config = dict(
    n_layer=9,
    d_model=192,
    n_experts=96,
    experts_per_token=2,
    d_expert=160,
    d_shared_expert=0,
    activation='swiglu',
    moe_layers=[0, 2, 4, 6, 8],
    router_score='softmax',
    normalize_top_k=False,
    routed_scale=1.0,
    balance_loss=0.00819,
    balance_bias=False,
    init_std_router=0.0176,
    lr_router=0.00116,
    vocab_size=6703,
    norm='rmsnorm',
    norm_eps=1e-06,
    tie_embeddings=False,
    optimizer='adamw',
    lr=0.00229,
    beta1=0.95,
    beta2=0.95,
    grad_clip=1.0,
    batch_tokens=131072,
    seq_len=512,
    train_tokens=789400000,
    steps=6023,
    dataset='wikipedia_en',
)
Below are experts of layer 4 (counted from 0) of a mixture-of-experts language model. Rows are named router (the router's row for the expert), down (a neuron's output weights, with its number) and show model dimensions 0-95. Each number is 128 + 32 x the weight over its row's rms, rounded and kept within 0 to 255. Numbers have three digits each.
After each expert's rows: a language model's description of what the expert responds to. This comes from a sample of Wikipedia text that the model never trained on.

# expert 28
router:122119055160115171122084119095115108092124152160109112111106131095157171129135162164060125106075134087137183133105156132174120133144106177134196161052089071158122109090109110179136160081128121127153079174174116122113190095149145112098151148168207099068159167109173159136196175147120120099
down0:129106114101098130141162113063127076162079111196123127205124221119129106081151092131185169145141104116132138091126144095159119131113140119161152133157161184149125167074100101119102055118151183136146118121140109133131202106094094131113111126042172099161174111127162113142141200078142157092
down1:137123156123177164130108100206186128145121058131113121118090162129064171157116168146133074137080153176127157110098111127078137150113126181156108166132201139117125137102143170147149165080139093206135112118135122177097180115122117159109111129117087140095141107179143083120108156166078110128
down2:026132162152159175174114084110166094126087097104146126126088145131101109162124144138153123133108164090124122160078073101116125160119171116138179153103082183160070152118126110150134158116117153132124085122138128180140136141112121153128123127153130128101133092118146121140140113152125172151
down3:179074173131217173095226133081170126136138092080118132129102147095114122085139147105148150094116167099143117084152159122124156162126125098084127080069083164125140164125098117174141111119107159116071150066147124146151101133144160102111132145134172096129159113045144123138097122110156094086
down4:145146072135190161115080134168124097143162126139126129130080137098169085079115146106142114163152104074094118105120145093108145123162131129091141101133199134087202121123159108124094088147162105149080124129071115164150121137142102137134099094132137107152151111161112117125116123159117132155
down5:112069127127081149177144098089161124134150117052148194145079169098164094090163075104100162135137162128152171135140156165127098154105105100101081135114093158149116136170101126156125139118074138146145144142145217145169055095137136051205109137113130143139120092089187147105162133164165117167
down6:109137116113207151110146153182092153111100189179111137128159114113150155141114096119101121177131081128103061143136128177139171191110138139164174100142179122111157120125149144149101152166128103111169117124132130169103085160170082134178069094124127088098095105171175117163154112086147143159
down7:156121180146117129100201155216143178084186194146150084067124106124134116136093121089081105107134163235099134116126122160119169120125112106116125114106158074162134162132137152092201096139123110124082116134168165137104127084088168108126125048090155105134111114115037121157130140152129145066
down8:143130134114184059105163190123131127098118121124124122131108092106151136124113149093065101113111183173144145137098178143140132078113140108133094086063126132102153162136112201135142095193108137129084169062169051153129169099090122130130102130070106131100138068063106127096166115122152153113
down9:105097108154200133080157156225076111149150086096108117175114147140165139157120111124153181163160108166122142084152114149107208131120102100105117109060217177131118105137105117084120132154058120124122128068137104085120170182122132122142155140112122116116101114153082121099109182169156149090
down10:134143203114124170147095145143115134117120089136120152117173115156131066149119140143131139182146114141172133106045084113095071125104143116083136094170167203065190143113133114151127132126167148096141084168099106133078207134098197133135150176157120088122111115146132111143097113165125134119
down11:117086138103151184149137062129109194166142137181127154076071124131153159177091121111075060042077093132104085134139096159103115139143155067111061068127132113185105153130120178125147092116162086110130103195132089134179126167148105131127092169151160085110102157069128159185143092147173134172
down12:097128150103152107101166163193122084151161133150149163141132181136163107147074133111133121147125123127201143109159044137162150134119157172142123166123140163126116118153086138108030168137151128126117106131127159158119107101162144213119079095107078163127147135128167109088144121081088171107
down13:139132120095099115112076101124109156121174200138132152162106144126104171124101096143170144159109130084086149073196109113189162151103102165101159145113144090135066154070094090139088059109100114118116064201124162138066125110065083115158054149135130100151115135165163175096109121128143110163
down14:162128129056157129191101155196138104110078149035174105138157120107082121180108108134124098126148140072106156145128109145089133071123211098123096072107121110098182136176128185120087141139121179110068064118142069147122168159121106135137192074170147125160147144125141110128094107122119091134
down15:124141163145097068143083117148077136083094129155145146147140161168063144129134136063156129093120171127126096101130124112078156134093132147176150133093132109111051154142178097047115171147117150128132073141059161121150121079124116187138112114132139059085140122166179100076085120174126081132
Byte pieces of Chinese, Japanese, Thai and Vietnamese characters, and word endings like -sk, -ia in place names.

# expert 47
router:164133059134187097144062117154121148111089177094149146127142134133148061103059104122204078138208116101127155148159126115122140146161110147233150067115140150131129143117123121155136185073116098122159074104100148108128119143093114126124131161075127147098124128136121136109122168158092134185
down0:233129093109131192090163128141131095110164158190117125097149145134103102138096145098098142133118165155116136139091142117123150141116077144119169127097134090138118123138103166139132181097136109129069075162112130139161205102110129093143167110089118169133041159184114198160098152149095102099
down1:134146105108118165103128149109140131147137132057096117148215175192118112109109105130159080101131155092170116105077115144137124168185088107132104122137113133129035117135091083145124139089091138113169094132160154155103232144100117096128120143189172096098102091120165135163118129072127148159
down2:072152123139053179136118075199098110137178118081126127084112115153178169130123140180121110133184056123115132098142162117130189129122079132143156092115169144120095100155131084173088093087109152142126113123143172090165094151080126112120120135156183072119114143094133124170148069128185084161
down3:088123123122162090187100170155179060131156116122157135165167138138080140084137158147123119129172143083129063116111093163102142158104176175199132147157185109150062153096127169175116068129163105084122105107181132092107098134136174143077121194111144140146134100169096134121121146080135159118
down4:138099185106164097143157123119090103111147166157108117124223196087119164115163138142165122152089086086108146074144143112113175164152100122133106121108119103097111072186080084182126120147071097131130073138081123118122150122094091060120141114169189145167147156122135071095110191111142111151
down5:129096146146097081130111138191128081133146120123094056103122162122134142121083129217097129054122154115095172050101145112141154103166133105128153094129150103114138172086131109138079139142111157127138120090148137113129203138102127132102116154140132170136186115152130086088130160114145092121
down6:136121127160139146142077072163111180123121140152108105211120138134163133106091133088189141157157137136153120104116128076148148127113131140126117141162105127141116132149096084157143080160103149120140144208145172157150151072091135187120086149152166115126173153132158127113186121189179187072
down7:130109206137159129073144152137098119073107102136113094154106127077135133148115113093131096168126109105131152097134161142114143193092123100093108135194173114108086172166134119100081134113125135117141151130115141029162123101146167108087100071138071122105095150124134113183163155161137110084
down8:198066140088120129101121157096117186111161129101127079112166067098066197181159142130143108156154162156068143142097112124134092111150112123094100119091122083101173138104144194071144092169066128067106178151136113127122120096216152085155174130042114163116134120133179162116085110135058122095
down9:117093158163093137106110182125146124123131131183153137144125131157117153129137132122147114076131144151161146155134111126160106140110112142164094023122114129109186108082127103163115134212124158154124090115169179080177117113083103164131163069096101112217161062142122120128151144155139171098
down10:097098119118196116164102128111082150144154148174109109183165140201090064129126143130168130129116181163122070206138119107164126127142166162114146153118089151122155105145114133142148158115073090083098163138083115107117115154119193187132121123114161086133123135138129143094123167084186106119
down11:174107191107166138117148126089124119117102105206164135154185107118107150063173118135113146094089130035116144141145134089096152082134104095129148117160109144144156110162108123161088114128164148054109157085080099100174202146131108133122088045115152168109132154172150123047115189127114151074
down12:143203133150106121117093149195125118147096113156131187075135097136162090087156126138193122163104128125123139119165164102111128137180116163136117122140213131158134119171084112137099179104130130106149136119172119112071155081148115113091089180070109127061073127143171178124142108122114095121
down13:124129132130119144132147118120074097182157063143115171146058146140104117095180087183126144125129113095075082140143146142108111153135147136130112146123133128098175126140130093150138140120160114165161204097172141156153156101151137123124099209124095096175119117133150113163112169156130117080
down14:120141104143118157076112130183190102179122075128156146142101198109136176132154190216133115122131109142141134146157148083128158121157084100112172070123129131175102140076119153130149181110126113086148062162107135109135185117147166115184113107132081120077142142103173112130133127124127135128
down15:087108133121108138046104181157062036130159078127146194107142162130153184054153094182092193165100097109138108078171106131153135135074127127093136107151101127111128133139108120104102163125137151151154161133143184085126119203093113133131090112098197122195143137168151057198160119151065145136
Nouns and endings for materials, units and animals, such as water, gas, oil, ft, sn-ails, l-ar-vae, h-ood.

# expert 9
router:107207179112166151092098123089103171175110108199112171107100108054092104172141137147130103131158154144177099168104102133128118106143183130161130100093080078133094091176157127170172135083121082171137198131157099133093153094125176149126142103126172092096131154137137136145146169111120128127
down0:109103080133103150161139146119138183137190086084181131091092098141143133165137159135065158195136143128116109113142118048097152071170119114099120175152198065125091114139108087098123123098116129103105080111117175104143179127144126105123168101132132170130168115157171177103088113147107158126
down1:126155104113145163108185136091170199161087167128159125146128122167130075106151141163120131199121184117154050097122111147118188117111130112157127132114080083085115070116098139124158107089084142096178174106145110074126129066167109160105126128109125106101112178134105126112096172095145062131
down2:111155167112063093127086127183115104222128120108100138200110224104188143111141141120147121109117111165131173096139124143135142150142141154140119191091143175105126171158120108177173144089148107066118130129143137128135149097158108132148162109118117090098112166162076159136138150146119224116
down3:104102088143141140126100162132079129102129093134092111075100081079181131136092135168133135147140126101093033186117068189135093170141115138204145131108133138111152128068117160173143152139154159145069103105144087120090205145164138142117145122137152128072091113090194106167166107161101079112
down4:165086111149143107104045136136145107188143139172134145063122000158096067098123115134120130083123122158123189111171114168110107145131140144153083081131118115104142145144111133153155140126150147169155114165159145155160166125141132192142164145084132140103162130117111117099163122139110119104
down5:184083133128132148163151127151087092132163126173171182101131138067127063143142113174112109133152144111152117121098131132158125044171128152107144132021147120172066168152083165156150131093114116110157156130170103155205130163181127079153114138145097150106152119111120138104105086188137106101
down6:156144131144099160102144161207158104082133132102117124155125126210146199048096148092154148102130090111109121087122099097110096097083154140143134114117048126099040102143178119126175106105148137145127104156151129111051089100096105107086140106157184098078168107087135163093182132131091147095
down7:119133139088156143136168140131162155115210066103148160117103097106104128221135136100085098120156147117101134160098134102144146101106130100132106110132081159176145115137113157084119077138135103149115114105090155109139141123113117121106089121183155125153161163095169084163154133155172196122
down8:085128087126120122145115127162116102147105111159153100110157221119121139118099085132106103127100179145163106137171104168123164116168145152136093182090132136044067142153120112110115100140072154128116153081173110163170119131077107170110064134143189113172211079177131138124104169115188140142
down9:121112093163163149091128136141177104106139139115124148157172110153102098165097090132194103129100111139067168181097064097112111107168138149141086143092129107188145146121109147136218104158154067148167089140105078139193147136109106128154159128118081140174147158097139190070140104121116173097
down10:132146128114141159131141137156160132126142106078143131125123185118163063166105194167135094189188150180153118119121152150167147081123080135141173125165144152151093114132116103101196076038127138160140165156099124107144069122108119093161130106153147066184082162083058153114104158104153128158
down11:139072139163163177102115097129171109121102106134075119110119020140170185151164127177127116156114084178166147161085079118088124160115148166160118106147202126154157107087163134158096153129138118155067096155138097156150114090107155120095155117124161133144064087103163108096133089127072169141
down12:109177110113112122171160108171149086073182092132165114124106100108129099106126152136153136109108123111130105121051115120168152120068113102095073137134093123150123097117083120113165078138075188084101141093159109149162135174072092131124085130149159201150161079162172121080113117078169164121
down13:151146107157098197087133063097099192130138102105108139096098080178148091108144116127095093142144138132146114136147110106092155112089139162113136111142074111157112095101143104160083145114171124219134101124115169116127103162130176113152139147065160120132126128121168151118076160140123148168
down14:129135162197087161174162124066078118092154099091119084130100147088172147158099129109105125096126106188131130149123130171145147113126062175101107174120064169084191123201098143129148073159119113146091099140096072149099130138171139119128135056146096119115144108084146148137106081139116140079
down15:128169134109086158079137145161157086037202106194131079104177176103118090130148149139143115134132139114093143153061147093117140118112097093085142137126081115108096184124168185133151176126107080118133121099104125111100123145110142146166176135149111132127174051129097117176131136039110100097
Table cell pipes in railway station succession boxes, plus raw byte pieces of Thai, Arabic, Japanese and accented letters in names.

# expert 30
router:152144081183087147076179112159104098166127110136180162163147110130132105191059187083151158154154162116169208114170166112111152186185128086147092131090141134169153117106198109170177110099124115159087149157082123103185153088157102155142108165096167137140097092112122120109151111150098143145
down0:152142088134173113191112124144090089165097126167147142077122208115094107142169120094116107137151126141150111100062130091127131145120106119100150105129148112136100098124127092127159130099100084092131137130051102097102138137129170116189127121142122083129137130093160096120096128101050161178
down1:153138164146163135142106128111128129151165160120089092129136174094158161150125090096099100121108157101100079121106157149168152132127113108126169126170156149133153133141137098166103156085145128131114184071160156041121126154152149157140153150169126200169172115143077207113125152140082130184
down2:102158163123132151134104202152107134109127108114117141128134142116145146131071113062135145154139088095122136142178133061159126176104137099066188073097151120161165154121078110123134101105100142097158127099168177140197160141149143123100139155163082120148157104123133120112136152164151130074
down3:141138157124117172138180174160109148124146166039185140093120077112143171173087086137129109098176138184092099181069186155155105188122120148134078155143092128145132087115135162077125115163115114108073118140170128131118112112160081157171153075151135145103103160138172164187182067105128126142
down4:116185162054137173200124098110114098099118142098138107121189157142102120092166114083166170165108076115113136123107148109123154109110174160161152149168113149181154198135097143194117156103170119125076144121194136065139120115130154179111162116107066155161198119110144157112129103086079152164
down5:151112095151136142163118109118113129122093192114075117059119111087114157157130134099128129170087196076169102098165228097133128138149179195129159164125131085091140137159137138101137159139160115115143091127152159125128151155101094144084121113131099119142151110090188091170186178126156102120
down6:141114148108148133143098170121158124086122162105169105140151111144086057132088080147127171213146138106104143157157106108133175149147111137108088158094136136149149171098120108153173118167131143080116114172096097181107086185104143112123069172159095163135148140106116191102131121121170099127
down7:150188197088071153151111130158140104089107126164095070154191181070117108114106087145125166102141076127142112111115103151109149168109157132190079139135134120060134141181117146158177097121147101172155129130152168115078147170113113110155156114138114152144144172173073176120126072127109113171
down8:102093030145105156079105127099161101155072121158081127127103137092085133118164110143125089161137122133123123132095142113190156084094179176106135051108113162153157139117126064159120157153154138055141106205104073138063162126147139148066119105145200112138158148067116138156142128130109130147
down9:203109063142126132129190137149144116157129117155145151094136146172180154159105188110128127127135144095137147140134082116168115103130174083137099191138091202151198170184110120072140098118152168161117144086133142105144053147119137094199172126142136123151126075167100190130165071126101126164
down10:135146151077119111160085129155192111129117080128129109113134108116154152128174136135084176087135093100087092099132096150127108114089101092142133078172157119150136135089135107107095124148145114087097196146138142154088160147137203119151166120144078088091185088199084138114122147091080153158
down11:120189170165189080180067121108112130139120124142201166087175142162112108135114121192069072130141093145172109196084133163061099110138134143138104145216162104122118125108147152163147131094178137122099075075063122076106100058128141189161118112092142144116111144052148115127142120096130113107
down12:193144191109089117102160129145178166129108132112146194098122117131127140118145157173116129171126103062122162107069125080177134138101140111125106147142060120140159085136147139134100147181108131122054100124142116145089125174142130191174090124120163160153177152118099080193140103132114151092
down13:143139122082120098133115209106126124148126104170123191097108065135152153126221135160095021108104074159092146089062153156080100155076078162144148187130174160186176134100101160083121122141137162210118123151139102139108137157107109128147120104120118164137145104127123125119162093099156125181
down14:137064126093093070085136120063112111119144151161131125121146086099129083126178115133122158126165124116080077122121158141169133158140121184071170156176153152128127085125154115170068202112124109105119120129087160118123112146113155140116147145137131109179127106134083142166085121132145099146
down15:174066205129093103155109089149153151147126077140130129158103149122156197125137138113137126118156142089133090135070142140126054119153110107146111073168175140043083095164123161085076129111128121143179138105169166183118154149109122132127089136086173097092160152117086142132177112164111130087
Labels and section headings in infoboxes and tables, often completed word pieces, as in Geography, Demographics, Personal information, Population, Total votes.

# expert 23
router:112125173170164139111063136251109140137132101126150123103108130149100135100098124127141153116143134086114103189144181125108133154150116104133071192136117155119158157063137114099107107128093097100136164131145143137111125115152092138099079136141116158111124080176129140156116116139148077094
down0:186107088160160123004117128131103127197094137111173152155173164094108148067184119154132134081146113124107151088101153148171105093112134139155130096114103116175102085149125103106120186160168100117084193151182139091116125190104100144111109133087108160140154121083081153142131114084114111207
down1:070146121114218200131106112149090135123128099123121141143123053181103109108131072103176178151140169129106142096165176164124125165133105154142075119155126146148151105133108110108143163123115064086115151200126153138138171116133051082164081141120145086080135142169101155105108078117159128135
down2:137112171122068180083100153176074124139099114127151193089108165105132162117129137121123067080143147135112104116139136108128143133074163140160158200167108127141118089145092104133116124121118155061083076198078164155125112051098193205150161090176115134163153131107132080118106132146114143120
down3:062135084201115121136121122120164132097125113148118090228130147162137103121143184145136079147084115152172102137121149182179119138088124126173213133084102157173133117145077158111128155113141099042161162146120116106122133127142108134116113167128049107115147141082075149153121103163069100095
down4:081094173127158113138140161186146094140157076103112111155119133130115115207091147114144070118099037148118098100177127088121128173112091112129133105181135152171130084112141127160147193131115105113162135114117184167140142157136105147115155169164128125076097149101174117111135121101148131120
down5:150113084159121084106096139165144129182198155126118169050170109119144162148103117138177150151166156033121120094142149196107115123111147171138166144132074143137165179128127117137102162091084097119091143163127118146185110188109113112148076188103103089152116120116056131122098130174107141143
down6:124172134157116118113136094116101153131081099138077108132120078092070115158112099130109106136141144132159137093144100164105132142107160106161112098122163056137092060115117154102084169116128121097130134168075113153158143129123093128173130129162107098155132116133126179085121122139099129129
down7:045119162153129134138085137087114172122159173131144098132155072115121120158060130112090096158101134132095122158097097090158171118114184127141152112122074124132107154139109136159112151104160124105104097128109185180166139132057063134191117173120098143110108166100069073076073169120148167158
down8:142156161119172089142092184159138105154225124102164135150085059167124180124083122139119131185128079154094127122126127121108147161092085127137094125157185138165042113129136145145138133132102126099152071133149192100166128112121108108123113193184141154117064108117144092120123160102146155076
down9:122150126089138061148135122139216100141150131111120114167111099084083106120146136118142134157146075144103161121110130124109094123131102169110110113176131124126100120128116087183108158094161121180103157122166131149138159157070109121044122133146112106113108110176130117154146102100176206141
down10:135122085105094139136112111125155119126111133104129152124143098117161139143144140142135111106192122173141137112097127096163112142124115080113176108067152167100143108168184122135153104117128183044104142087165092107152174124081125053165147160089091163079148110051143116117166123155137075147
down11:149175161137113134108161146131118166149072112190172106143121130154057103110136105149109134099118120111150118181117147159139153132150155166159175196150128122103132154146147099129138153151204092087085143148055144087118140158134115110106096131108058153171085115177092131114130148112097106180
down12:125128121112156118170116112142147081132139092134110192178109065138142154101118135151134123138177140176134150126156118164177140132154056060123217105136126210106155110124156148072177082073153131122126140150088145097207149086103132143162095111134081124077159140178140066164130136194082234096
down13:102152139152158098120141115171170127107144146121148124121118135105165139131106123106100166106121112071106159093140177164095106119156119127088109188181179154090156135139144113129080158117097129125155172153119136173150188111153146129144190139135135117100084150111179075108148101130179133120
down14:107111107101077087126157182128082053125062127100082070161160156090204150096134091142189158143152117100131138144123122129154096086089083103160150148100108120119009141105168142189122122162143122100142139092158113125139151126092089139077122120143186136072107156106147113161106132121127168101
down15:147143164110143145143091116128104134125069137144151162064131116126103154124088117113134119091150090127045152193213107101145180164137072162098093166184136129130131097113149143123129147131132092048134130124133160102076151118007152119158065088095158172125117158128181104147138104104127109115
Commas and comma-quote or comma-bracket marks joining clauses and lists, such as matches, with; 1942, and; 1988),.

# expert 20
router:096115129129155154123094125130109146107139113129098160092120161084110145073082104132079137158159174092141115160132138060118132120159148136114129114152081189074104177085102128129082095123148160175075118134145178097112130117110075087086119167112152099109121161117104154076091170144193096126
down1:163170130159134157131061169091117195109084118103157136162122158095140136122097162129133115161112165110057162157138085157162151130083140070133126146120114075087142145106128131130109166158170062128114164116166140083103130123110148127084061107107174134101085102088095133164076120129119090021
down2:144113175093130160096109177141152058088158113121114151077127208135143123084156105107088107124131030126139131142081142107133172126116180112080092099136140086109115124131152137083150093094171135107114092171167092098140154135126127109130145060202137076110209140150151122105088171163125190090
down3:113121139216089148162197133128112149124155152131078105158158063093114173204130122089171157083114210135119114037172173175140061090129120138124119128134115156160094182185126133112129103113095137149107198112116155155069088167139193166125161148120141118134137136064067171132135136149094156136
down4:146151151073106173130150161171120096091146067059162169129164206145125135104108126151079074146096060144102140119183156124142148128122090153086075137128149138112128084118118150125175145178130138132119089131119067103155168103123145117177168122168119086068193137156198121136116163141151140065
down5:150113139199109180082148136148083150122132164098086135074112129158143119158185165103110101136147136050073102129149102080170120140101146109156153147083176142101106163100098109153111076110113121136116136126116121074149136083168106133087129144115087110101129173107119142198161055154123098162
down6:064088125185101162164135098124148129089081129136121094101126093180088139115123130091144091120120112147215126155116146138101114097142104150093109088123099151212090163114138127152194076165091132151114128161148087160110143080151076216187126151124113078134162171150142115121151128166147180075
down7:126163124075058161128120129145123116144150134077194149108132172088152135191113132121057117104097132187076150149152136101126139178137147089121095210115183161129110138122135088127150086194126127104091158101126169097160140147178089057130176128142095169106097132147212100121129108154143149157
down8:118153101132159118068139149155159099128136116161104123146124209131118134106090069151114122119088084168130153105085150137175165134129139106144156104158134179148109086077147075085141118117142104149103195197128180131198068128187092170171169089140150119154141141158139126127145110128154166154
down9:120057141096154157152115123072139138130122118135070122156118141103156120148116132134052098094109089142163074201127128138132153114134184167131121093137119083168114162112110132146089141122154126147157122120084128110159101152206112137129167193150102135106138106090146111120153186097167095075
down10:160134172151127101058129151129151133170092131130106065126105129119185142124095090092083148174128161136133099135131114163170099146086133120107136126141156110187166100087142133151129135102152079148141159186092097129129166158161157105092125163151078082136113060151139148084154157191148122164
down11:157105182203146133147101133208141165131122166144087140118150117168195117150113138115154148070127217122105117134129142150109090103109082127104136104176108112109069191139123154116166107143136098157149157096142094146151120146091149200133126180064123107089109144112071187179133093137135084155
down12:111098093098151061136161121170127126101141150124152132101117000137093121191106132125112094121047101125109115092076191101124151151160082135096174107096131104142135126092154171088134127058128090104079104118110157104151154191163112150155089093110183096114155097199082154170122137184106133123
down13:098096158123145138162107121216108102156193126119074121152105116168168099167149108105118136089146169120111142080171138209129118092098112118106126129182103114097098135171104134103147172135098137148127143101197058143103128110052158190207126122095161111119164108098097184117172122109066112146
down14:148109111095103120107116121146144165150122093078163121100102134122125142183049104091099139163069136086139203053190118094135099132167084156131173156056155089081089182122109100104140144095141125082152147155163100138092111165077093179152127114147105121170092113117146165117228089127124092132
down15:155135131121117113118082148101147126157150157139185115096121105089120066185082103142132135121091089111124179085104116150128118160090160126177128209176134128112134167156099132148082110113096104162128169048208134137134119094163128130076108153142212120107121100146123151166123154138171113160
down16:159143136136088176142118070143120066125148111136128176129176087143155083151147119077177107152168158187112146096147122118158081128102118134173099117163113122132093120179101118131129065121112043141112145124125097127109111210131143179147181145102071208075126136151139103116190106204107154186
Decimal points and the digits after them in coordinates and climate or election tables, such as 37.0394; also sentence-final periods.

# expert 1
router:114144144116127162063179122123102161122097105108159145134135133087078074148098137105179145159155079156108073201153177081087116104128124089150119130102121103096141101131176136128106121160163115179104120091120163074127170160097113166133192136107160130119082108153152096125149069139122100130
down0:157112074135075139123169133080174118124188091120187144101119198105166073088097154158107112101076153122117123188119137114102161084082105109160071134121122138135170130125212194159091118160169109137137129137121136118134121117129129160123134114109123163184147147140144101137152111086157122122
down1:150136057099135136157175203117161120137159180136107089144114131160150163155120145070113170150120124076112151169126130165196155154110176144138089158133168113104119123078150112188147107118140140113164162104107136134145150079154040112130121136128119094192085110187083108132177082087126131093
down2:139088155140103132137152093125080154082171121123091115150099183120159128103152187117128085145184193119103117206105125148113086140181133158107133096091121141108130110146147191118123121092102112129130085110115221124121146103139145171136244115157124089113125083168112131167208105107136133155
down3:114064143131179108094138146031104122180072124161133147139162131141105091181148136110112167149142169106132136131151109130106164131092100102094153083122101109114121133090179139139129133145112068123123127165105096057173150082102180094099183178113136119066079100099103131147142170141153145103
down4:106086146131125094106172173096143117085129103183091147140158176099084141136117192122139151129121167137140161142079132127121155120104153144098128131108133133168137100136148171132108120057087154164155194095065095108143111096114150129199168120157199108158142097164098149095134112115068103135
down5:206192097091127087179045096096118135163144100066100105134160073168135151199171117169118133097112147165136117099136113162173141131054063167161138125163184173107158130084113134115168124156104116139157106147142092142123108100158151070097150184090154159156131138123139101062126139173121106082
down6:154098107155096107152093098177178117122123093085142084161113143168120126109136128086138166087135100164172085175103116117106086100128163116164235144129142131088108096113146199149114103119157125161181168154089104163096098135163154147135170119126135111091138119145126154158146199156045092121
down7:067103120159165128129103075164186113164099125073071098165137145209074123140121126172136094103133098142121104104123137175129058168083091109150195118138142179127130155105098092103137104058131147110113157053165128148108187210149184149084113124104155129108101141145143154121133084074072092121
down8:125104127183080093115134138092133138134176132123119144074089115134104123119112110095096142135149105129162110130172184168130147150165087110075111108140168153140131155121160181115126129152114096157078101147137163100119194039191121144129141140139127195162148114160124151151144184127102108135
down9:145097066140103126086137132178094149177141120092104156135105051135098142153139185146163150089170133172145116133162092146134139139141120104133117135095133135135163088148152150121131146107132166123111141146165111083105197097180136177195136120102161069146091174100071146119103132129146138108
down10:121076085159126127133169198110142129081145146161153133108126136109163100116135187131168160173127092116111090173133098128103196126127186118161134085133121078074174078136183147100105121139119115144129096108078099097154104116130120111106166151129190115191156168176133131147123109088184137181
down11:103150113150109090124136130084073175089102177117118144162145157170151106126152053172146123162148094084112118124143158139133096148136147174075139146107137126114141156157115108183129153113150090055160075125172137160125140111138116098066138128118097191125162136166113082144114137089147128121
down12:152140110207116117149097081162148113155120100116122158097122022182124160181121194157126161088124119137106161100174191083166118130140150159190139165111126137141130177099076090098091091103133177129110112162129124142099128131162133103124059152122080163112097113124104051101118134114131157128
down13:104124139166102101161069068163075156151105115126091142114147078142059141157152109145137120076139100142134169043165147135170102135116127149154158158097154121148153200150062106120112119059101150111173021129137114110138162113147177113119050128111109188153090130115103104095124132119117129060
down14:156161113115174080181091098110192114185071091069121082136110177091108064113139138094126127124174131148091140150127148166185102112133128111217156130096079147184164144166108072112157113128162166143190167177190250163115139149176176103154091111128138164150169098130078123101119210110147143149
down15:126084080109207123087145190121119161134045103124112144097146128090099109158122117100153131136119143098106098081129117115081151140113159129146108159130120144128158150110171132186074089098171148165113131187162144145053131084129139135117110120120104139177132140187140145106141127117096171151
Opening == or === markers of Wikipedia section headings right after a paragraph break, such as ==History, ==Cast, ===Sale.

# expert 50
router:185189139185190161140093122089134102154156155149081107100132148144168098078155131110173064140112183132110105119065080111140100055104126143152110081070133162095195176121167130150062159072122111165135105163146102127101169103131112169194180130092116091122143137132159085155127125108079122086
down0:170114153174127136128133141192176170150139037156115091186028150112150063107160118094193092132144124086150098145077088134087094114157153167132139157121122145189144128127157113139083077104085118103167131170143105159137099143124128063099121123078175119186086109157163156122129082113087141111
down1:111223120139190176157141050152126119146093108126132120096130169093163127160186164121153107113140123136152095105118044188160128077125109157060130120157174185146104119130104087145123177118162164135109115087130134131124058193114129167115109141147143130111146112137107194135093101078123111178
down2:108088107168133122146193183103132128112156135175107106104116170102115108145091141148128126124102131169145076144071124103130147067134118154170156136194141130102095103133156083153138143094124133160085041171118078149103146093113128125102137144118069149175133114113117130105165103157087153090
down3:131103156117099146098100148094120088134150084194154110027085147131136117110127191096119182157159243135084101079170142135107209139138112119077135097090148118149096103138141156068114061089060116134096152148103109159098132154134134174111136157151064113120062114115149109096114141159165189106
down4:180122105150137165142102094192128141180059104149072180113146085140149126066161135152170086124105172176124150172031106070137051124105142101194171137160134134092125143165122145110098112108122122118133174162121119156122133107131159135106127164079128148126136133126147158105134056140192153131
down5:076106255129166149139089111121095156116112064121117164130142051152141126156151171083107082162132147105098151131148179102123103133210119159094072111067201116112135127163149170167096091069127108110114141128133062137098078123151191131190148153180093123107093171078137132079125163128134139097
down6:088130104166099158102156186092205168113177122119119109111101125064108127126080129119188104144115117142118117096117120078155131114136164105088144127091151063128205039139115153161104150136177129145130193101135145162175150138163067159120080146145152190147131084067084110113093127155118107136
down7:168132115121121154137136097116130174185151110098078167150093015114134155084135189129093143077125111163136068155112145169080145150075167186137081141100155031075116136139159154126157127138104074046152135162132114106133081163127182094129154119169129139073079091114093125080100100110134161114
down8:163060160128158112086185145116115174087178167175149148112078110098162195132185131158152099127144082109138098182092134144101161114140133132120129116099140124061118112167095129099144055081099152155101098125135147188151147082146145135095162128060139117078106158164120140196169113193161107079
down9:116093127159140134144059121145071150115111076060102120106073067119170120150163157080086088151129162091115096164095106136154112059068171120118140176161144089103160114143130095155113123149131167134130180090116125118123083111113114076039141125154122096153125122106135067122107102143097164148
down10:114123139109098129136093120140146132161112166146148049111047214161068091139151073105161144106122153133158093130102106115109114150128103105145146111157189147142118153161180135126094129162125149085164168129166123119098139125121132120147123101104148168168122095105138209081123102050175110176
down11:113137083118136092063210110153179164141088159200124120142144143144180158146124177146107161145127117177104110113114115124145145091091168160100159131124138113130178115132088098142105152106157104162089132129140160115135142105137172117105191087149134103134099169158142100129107111158159099100
down12:152095108124150152125138136165164097127106101116080166126138137070098161072109117149117154187109175159149084112196156161135173182120079121106119176142075142138153132107126141131199131112160060073162160114114156117144187132134109156090143159068153174113104119084123143172148140081114085083
down13:165136186096083125160170090124124177095198124140100147138141119111167109106093117144129088133136163127118065089139154123183140138117108101140162175147152102148141132167137113168115149131162155163089067146102159140106085123146136082154139123154201121100066150103127108122152103135175170164
down14:097153087115156134144061080139076096122133062162170118152118058118166141074123137122119099139177154115111187162121171151179120115109108120123167137135140090144152118096061120140136140138095112121132099157075147169137088126131158101138104122136089115067130151170130069156129166149160155125
down15:138158102120161108157142119201119110159086120141092124148119156108174079140154140084130097184236131149112147124143098086117172146110115163170165145131193157133150229125130126178103115090047121115113168125106095119145082090139097132111173150089120129114130140138079115151150127102139130135
Building-description words such as round, face, facade, pointed, rear, brick, tower, roof, plus line breaks in lists.